Weights of a small mixture-of-experts language model, trained from scratch on English Wikipedia: width 160.
Below are experts of layer 4 (counted from 0) of a mixture-of-experts language model. Rows are named router (the router's row for the expert), up (a neuron's input weights, with its number) and show model dimensions 0-159. Each number is 128 + 32 x the weight over its row's rms, rounded and kept within 0 to 255. Numbers have three digits each.
Before each expert's rows: "mostly gets" lists some tokens that are sent to it at least half of the time. This comes from a sample of Wikipedia text that the model never trained on.

# expert 4
mostly gets: "r", "i", "gr", "iter", "aster", "ha"
router:136136135178129096108118028104125122087055141083140164125115168085111078153151108140139139122122151167183117118070140098118094178133119176104146149123143183140122109126094130132149140104207227137060174067166086163075099072141114085156154135099141070110140117150131138135103138157139072187128175120101094167150135120150137139120108165098087172134140177157117102168191147141120125206131087150134136177163110160122147121088131103092161171156113114148150088150114103138112088147127129
up22:165091140167104135099158154132099148139131160093097131132074153103079104165144134153146112119145122136095120137130123184080115160158118113126137100124118177115094090098092162133124171152105188094098147116135161143115158127071089066131115171124159126095071140115116110109182133142114199186138083102163113142179255110103126100105075106133125100149071164193125068157115091160131086147149145179148092110139107096151078150066202119131141138137173140122073115139123104163185126133110140
up23:192118147109150078135116121139162089120101112200120123123135091108154161082144090106170149185080179090172124119172110119121085137092123180122124081149156174144069122157140179164185135110148115207132194064158195124067132142108108172125113116137132091153094156095112139124159147148136118168178185126149101105113143120130139139082146134125161139125117195147123167089116150153167122098106133105128123100089225136132210137190165100165161086131102126145121139155104076105112107132171145
up24:135134082134137112169113085188103189129089110087156089168128098100139102152150113090127123140152139110145149096076142150091092200091093167165097114193118159118118096160101117142121115114101072186156096108136080176123106145187148148139126115056149068180081101162195132159103116121136135139139104175137143188105112130144132126135045114121170150155137116102130120177131107120116162162182147090124083183104151131160145146159111145127160183190176124172119088113040146122143144125102184
up25:147186118121150145201164062186178141093123102180130158127117157134150140082105125150143075157126102112147128079122123086142141149185141120129178201110086087116205127122116169071121155133222161186130109064126106116158096125145106105104140179109115067097164181154084134149079163101105102125119129092108081122100103141127086141097186118154061115110105129113087136178159168169135122100121143120111122112145110164064123167147125108081113168122097098151096133194126147093160111122135125
up26:112070125118125151140068106118112112108112124178173157159089203123127120118130112170053098155129117168120184063094125121108092155057161144083149107110076114152159095168062142101106102122138111127094142076143115156129079151105060094160072126190112144082121112142124197098182130132070110116133103104106097165156103097136121176115168137208125116145115140080111158183124161054115125136138098125140122151101094078070099167109146124134117121117168116148124065086133104166117117112122178
up27:166151157116122132052157066139128096089144087177088155178109070090160107180135100135156162127117120116166084173118156164132203133094109104126117099175150114097160167109156101153124197086172074163138128151114191129087161154121078095115151057137099132150189062165118132139130130116138089117174141147131112140111097098125121121155121150084155136168141158110128183100176130126095131129113108147135099148117177101063123169140133120128123147072098178114078055085096148171148157177164096
up28:128099126113150102148115091127116104143073093113063134139156142127088167112156071105136087126080158111122139123107184101133110143092106173107131094130118174060127132155068094122074160037143102176156093131091102153128123145155124110122128102156126135141110164170096181145107216149132127094119126109121170086155129174184120164078085135120158150128091129154193111114123134165163123185047109133138146163118141226144122107111155100187077105116179180149088124127092133073130117121169162
up29:126111106207122150065114117135104089086152133074141124152131178114158115121195189085184142158154048156173095127118076150158126115172123157157096088091095117152118098156066109174129147088194110176069117150175116099161198108186133072103115166094119108134114135165089154064070156137129098126073132121092118093108141104147174129174092116149123091145111153182138115113114103128111130157120147183092111171146142103114078146131127138125142138148123089104104160135076084087172151133089135
up30:118095093099148174093139153136091130074080132117119129104112068204175158120160096139190108097156141175128191172156142142128139157135114091157115113125096140178097101124140156162110130123126149184145139120138202147154161126159154124154127094151166122131123101117137123135103114053174194086146140145043040166155074121140114132092094082152177166134147115082129112147114184137143151148081161130145127096136167140133099123094054189141156101096131167134145152152151138107031112106142163
up31:128134139184163129143052080132111149173124138115120107120077160105078113137116051140184144168079110176138127141121118158114191164181112127140180051130121179149110129164040180091085159148153177118102087096068150139135098167184125097126177137079124100124086120172136119140097171098094168160137109129159160135123100130147208120132129150169081170145072150158127127117156146095085163167141112073104152111120166161124122109115143122184155110120099147156154108082147112164120158171101128
up32:138123152107110151174221122169099152152105107157137118166082109155140119099157102128167106117107155101133109139112174087148163159085184176118170107142059106077133171077123072122149119071097113078149131192137100162078123158113140061162154105153125158149055100146131150170190088123175131095192121103095113131134162108140121116076087091123119179106059100140149161113161155160088100171130161139175085155127093175103132106138104137125145154161147112154108081129138120128212160127107150
up33:087149167149166146151114110176133069144166114075170176139132153173138147088125111106098192204124107100126121155170136132093110166164122092156146134109050129136126130104153142144130103103166159143091088106145109152092135128162123144118140063147128091124084134148127139140108074135186105191104146128136125117126105095193197156131167153114091110084184146127132107106082104117089110151102149197089122080103104141112201043123148115168125166152045126097139163111136123139145090188178081
up34:119133138138093125090113121177128088114079122118136197097133138125088076098160109153202081151102133122206113103106101072148109104095184148125200152151097138128101136173072165146146156134159147101085159051140148064150143105191120126115165144106119127114124169101111130085124054141081132102155159142140127155195110196193113132080067099109101131157111138169098081173151130150116162178143089110142113150103127116123135091077164139103140095147115098052125132124133093130098164130159166
up35:125159087114105188093122139125063116144150113166170114156147103129189157158132172148138119106132148167165128149170029096101107107151168191124099175175155091154142108159123145114149130066099087109087150162127130108089173131116114139093099157132133101061093155158114103106120115104128086075172129079126185163157125192127160158146093194160127150147182131131126159175061123123150142074140132138142066154105127110166091126115132151152122163123046147128120112160128064091114174062116119
up36:160078163138094084091133119115132109105048102147102119175137135096145064124094195174150116078137119152147125104139109075144083183102110173130135139139161173144065119113132112151159169098089121107103151125118169093089185100083110129111149150113134164114091157116101153215121091086107104161136216153117139149135128103087062110132104120144058179121138143141119091119112183149091097111120089150131160145189180106106088135124142180113138132159111137127173101125136125214163081142071121
up37:172117160131113097077104065144171163172135206145102132100131146119108084071119122079075136126152145106136152147087139149130070137198125094175136141127060168200140109109153159136098168068134152167119148105129111134130109128085099107121164071177084117099091163153125199171139092117130126151167199158084177148133197129133134086100079095140127183104184131142119113122131113170132120097133083151153181193118080140145110123122164161060139154125128115149134117131174096161117126165100147
up38:103123127112107107067075182131102119133142147105083144144156185135112134129151111141158100136062152160093119119039122116154100126137145129153123164149142122120110164073158131154134130124158135075143138101115133074112143080141073111096122178102187140089170128068127064105108168122140064138112108196150077126127173098200148116124089145123173187094114161145154145125119145114166138210137071226138125141114120141173164105085065123083162128147158116119120102134103090188150137104128176
up39:137092186154141118154122103124126094123152059135225166116084123095103128188188126088147154119100124166135163072033173082108139137103142137138130140063182156113151098126125137152116183119117141166088116090110110174119116107155064138119141127078089126129150131120151166091134130136080159088120107125123134114140160108089142055151112146129161092111189123147161115162120120117113100117105076089144144208124136089135150164117069101190125094095131127116147102153138092130061086134155213
up40:161144124122127045140072062101097102132123102085159168081135114148118135136104118089124131123135101164150193096093127082131109122085170172071103200139118135184151101097130154126129130180131155156105200105131145103050087155105103109110165105116142147082114134143117132078089121122157118143189103167143092166167135083116098148082130153188073151111126193108092167136124155133067146204140148171114170169118115173114124089111144193120154142113171134132188123121120104127151167086098091
up41:111140132126171072150159150079163118082154092126097153139180114158144127127130087100107151188100143137149171111109126046168183081137163166065127140139165106181121145144132117149075116155110118120117173149124183129141151142140138167118125157152105158116095158166211175111111112100134117164125139109142125106150175142104178097112112125119023140101091111150043148176109212166099102141121134130145116169090095089073115126094125097163117105155139127136179091080115159094166137189087162
up42:115101117133198162053079078172154133142149065160129097108161162172120096105109074092101123148088172098173172103152133105102062080026081141117134117100104141107147085099194092103104132099131170104103130153137153129038165120150154122131149151141149117095151110048142117083153141138191105133135115140070137102109154161158114109151121067119112129089048109147121131113140112135122115173137112156131136143146131107104147129133092165139161142149178092067146147101074134160158159093139098
up43:086085143147126168159097087045132096097125164180134113186083133119140117103200114157142125149146144148108133091071175098154168117093092155134158124149127148156114123199144111150080120164214131168111165144092073145091104200145089102170123149080085151102136140086153134194136149084109162104099140152106106121109058113127125145123109098122203192139102154164178152145194140101121142145065148134124123125130082104160157131184083101122069140151139097134134122125169115111137086135147118
up44:138129075132122125134106127147097104139136138094139095124167163156138116163178182107115117183097122113097136127078159060185144124068117122200152182072104115144103137113143127088154152129103118098146088101101166159151135151100109158144149211118160106156098056091143130148146139139146102141133092151074162115095071087153174144092153136081059129097122152098117117124141202138110115159139102086091125110116122114133056161118158055129083190146115089031174145151115106146092154160163147
up45:106095156140125157164125151112163121144115121079092162143173156129058112151117145155166113141153132084184129066102138128118174053124167170111108171182137137136138152093075071193143100112145142134120114107120118168109130134161074165101096158117100139114126126157195192096131124109108123123143106118122105078123164143140020189165123124175174106135085096084131161127135175110153156092121116089110111149149111149107177136078117141131132082127158114195115036180092147078156145178105133
up46:095099144099085100119186129063131163157103058133167123127125090132112191103189125130158153147197194203127077126127114069118097165127179123140127177125159153145088093113099075106080098189181137143094141106083159135217115125154123159127132135106110194097103146104106154131159116094100128145085108170160165100137127125079134136155183122103132146112111080185080126143099063085142128064144092100120160160146117126160128127132160113149096128101141089146164096148130164080096137111094112
up47:158159121150136061107128139153094107070087170069127131155119117111132130148102165130088164145167099117138136121136111123119118161165103195100150137100100131184175146121174197152188100097148117096141149160185127175104118157102092098145128128096153037139175136145169102126100094115139123091121157058126144110150161195127089181110147137110072162144069113088160126133123154129054141173141107156129131136175124136130164129120107135161214219116132117076159110131156107183128129117107064
up48:083177134145132185159127081085145173149118103167122117100081127156059073116142145155114057127127168219160143173140095124086140159147186075145103117090130113152162194131173123168155144186143124138112099116154138140178133109140118118073198111179153125090171063175073161142151116128111142138113121064136076133160147050129159052121146170129155129087119154116106094131153147144148114121124072105163113121131116142100180174124125117107125129133100090133130139155173120126137093168062116
up49:146105057127113128064115107154193133107131167142164161115075152106129075090115127111136082131111104115160082132133106088154114131128153151105083165150121126109199066056102135115137097123126095142143098091118141065108148099080132060204141162126141124115156187089146219162146130107199145126140163106138133089129102153119145120147100115139121139142098140140148100161178094117151104101133083176131133114187108078112160134137178077189179101139168163137156161146176125188167190143116117
up50:119083150110138124082085071181069139113112119125121176113089085092147097126151121111166108134120190189155156145144093077091120138191120138129141101146108146150164122132089146109120179101178111085187143120110118062134170090159120121199079097161170130218143103080084115110097085150171070195149141148123133111152150142175126105134062108129179171065130119151180157087140172158133081095108115077069100129109110147078140109135126148127121175131124133160157095132149129132101157140100112
up51:092124120124164121128119133056085139143088134081103161136153084122153142095126118090135126122114113149092131075078159103123123107182137174104158086161209155141113094146117154141149152162160119119141153140095106170135133088118082057079159196127145121144190099115165146083148153152151072131156131144124116121114110152108110229124160159122175146127121177097092129184135096101132142146205162127127187114159108202133090137083100125145122120172124126160087076118098099161160110060191075
up52:109076162100092086181140127081116160090175090099060167132156104120133090149175118079172118171116184072163106145111132161078116104109140140100163159090169139150147134091177151129173084172155121168083081138164114093087152182190132125160099157125114155084112090142166136110139128035109134151104148103101109126143154173152092092118073148161132096120129120186130190081134147144075184085095110155116065140107118145099149141142075126168195152110158136143141145088112108109134114166138141
up53:091099058147125110138169130073176098105119132124142102165170168144116067092145083131168146124157108159130131118130086072151103148109125173125131163190135132127116115162090084141091122149223175092106139116112068112078107125101129069134138110084150124132112131130096083123091149107133051184125108130134060113131120152125106142152100129160084123083132162237096081151140156114100107135134179117083103143101117175083131135069158111151139130182173153115136142101172193138149077102107164
up54:179099107090093110106109127106093157071126175136092112158145117128184144127149101087189132102133132137180123140095145113123069144122181124096047102155123152130124134172092123097135166116123120167192188082153099171179151094083093096133149143154142103112105152128129089143143160168138102124173197156105141130176142112103115153193150100140140137109164148121124109163062064171121155158100144138135125106038095159067126175134123091087113050163168132144114039110120098152148135108107136
up55:120141144076131074132123155138137133140084089105096163065084137096129139139189120129112100064102151110124132143086107092084138137150148078073154150155188173101109081117136122172128077088169161147105105084156130085065134125139139110139133091166171154100118130167085180130064094208144106115145138133151133137145129089182120161038064065159134071155103129125057112131115155148104130133115146157116129142129108102143169120075074117101125135157111194114130158141160071169104086100122090
up56:077101112138100124099146144170135163191130117130108146095077124162068105128132125102101052155127176090142128093143147092102104160128148149115068148072144077135145099118087119127078100025063109118127123114102116172130137127150071121092153116135123083133142188133133121136109145151107087094138117081145062077082109143192137178154108053135154144187136113127097133160139096159072146154096101128083148099155117153135170158101133106161167180136104143122197138157101089090154111177186113
up57:095166145161121113141036076159135129116100121170117119106150159112104162103149105140146130144094117122170142125161119108088143150118186104151106066094094132159114142124069077095086153150091172139161057140106088160079107126147055147125199074081087121206149157176169139166127081114079121137107163156129110134103139083109171144056119158157148106137106124116153123115124146141150161145070146158072133100139116184166091087170142140087174165092090175112156157115155083136137146182149139
up58:146160110159127133107097134142194161161111178088099104136115127166128159143084137141129143142164089116181141097100072075140120106140136169149133170064183122157139136158102144121095109151143190176087121132087064103121129094122203102088128157081159173126158118110134219129090174115142119091102132135108080125113133161180105140154172198133102131116129142128155103169199166120082105130141122111091168122142109150154116112141114139115154137178139043122199132162168133191083173181113177
up59:101134124098153077147129100158155126119161168135168087127141040093086136145113094096085160157183178249139109179142104135133089199100125110100134137110110123105124104069133080087168155110101186147125105136163153149138092116123148116114151088073140107113096136137113143123133149094123079100122096117159110111092141096199085075132081135154101145093113091129141115083137079089120142134124093101108107169101161108105147190088112113201166161170118158112129042129155104139142159168105096
up60:140049152094093132174163141177139099135085121156143179124108127100165103198151185126164078165094151121168149114140126166140101148124120144118123076028121178162197180141104158165204152115136126173140082137182147126137192159168146117101147131132180088082130090134150141115150129103071107122166124138158084107122124121162137124131110086122116147111111121152077117097164137160109115140126136143126120176136183105094153167127110133097137159145162179087108091163212161074124095145189157
up61:169148136145147205112021101160125114150126209136107105103141106129166180166075143085138086167081152102135138111081085120124085141130085114161125112149168148083057116095174185124094133110111207174120133147112104095157163122129102093134172097144129171094099162102131086187114098144092119154167169116159103152118125149167120149098099129140097172135142143121133106163127181088102147157045203105105119140151112049100115121106146141095127111130119138100137133150151107102152176127173096
up62:109102092088125174134209063113145048117148136105123147103118162110177092062092172077144134084113134152134189139100095100127106116113125099074188113165110118116127138158185061145125158143149098152074166091110148092131085132147058120101095065123126126147066104178100186127164138118107123097171131084122100128112137105147103105171107175138196192131155108159136121156153115152133087184128117109107131141081062105129084153113138127089099153070116114088099101131137148150124078148100115
up63:171081105136130068163148082095086119127089139160098109165122117150180172093150113184147148173131142153111154100092135120107148149128055121100192136122083186095096119094126094118114156086062111115139118155153128187105079176128138104140098098090135130079130121140127118167130155169141069171113088151126065086102099110131127089158141103100099138113171132173092119106112136074188070198119124120110112136184113090087164114146144135140029153127115110077089123060166078112141103099130130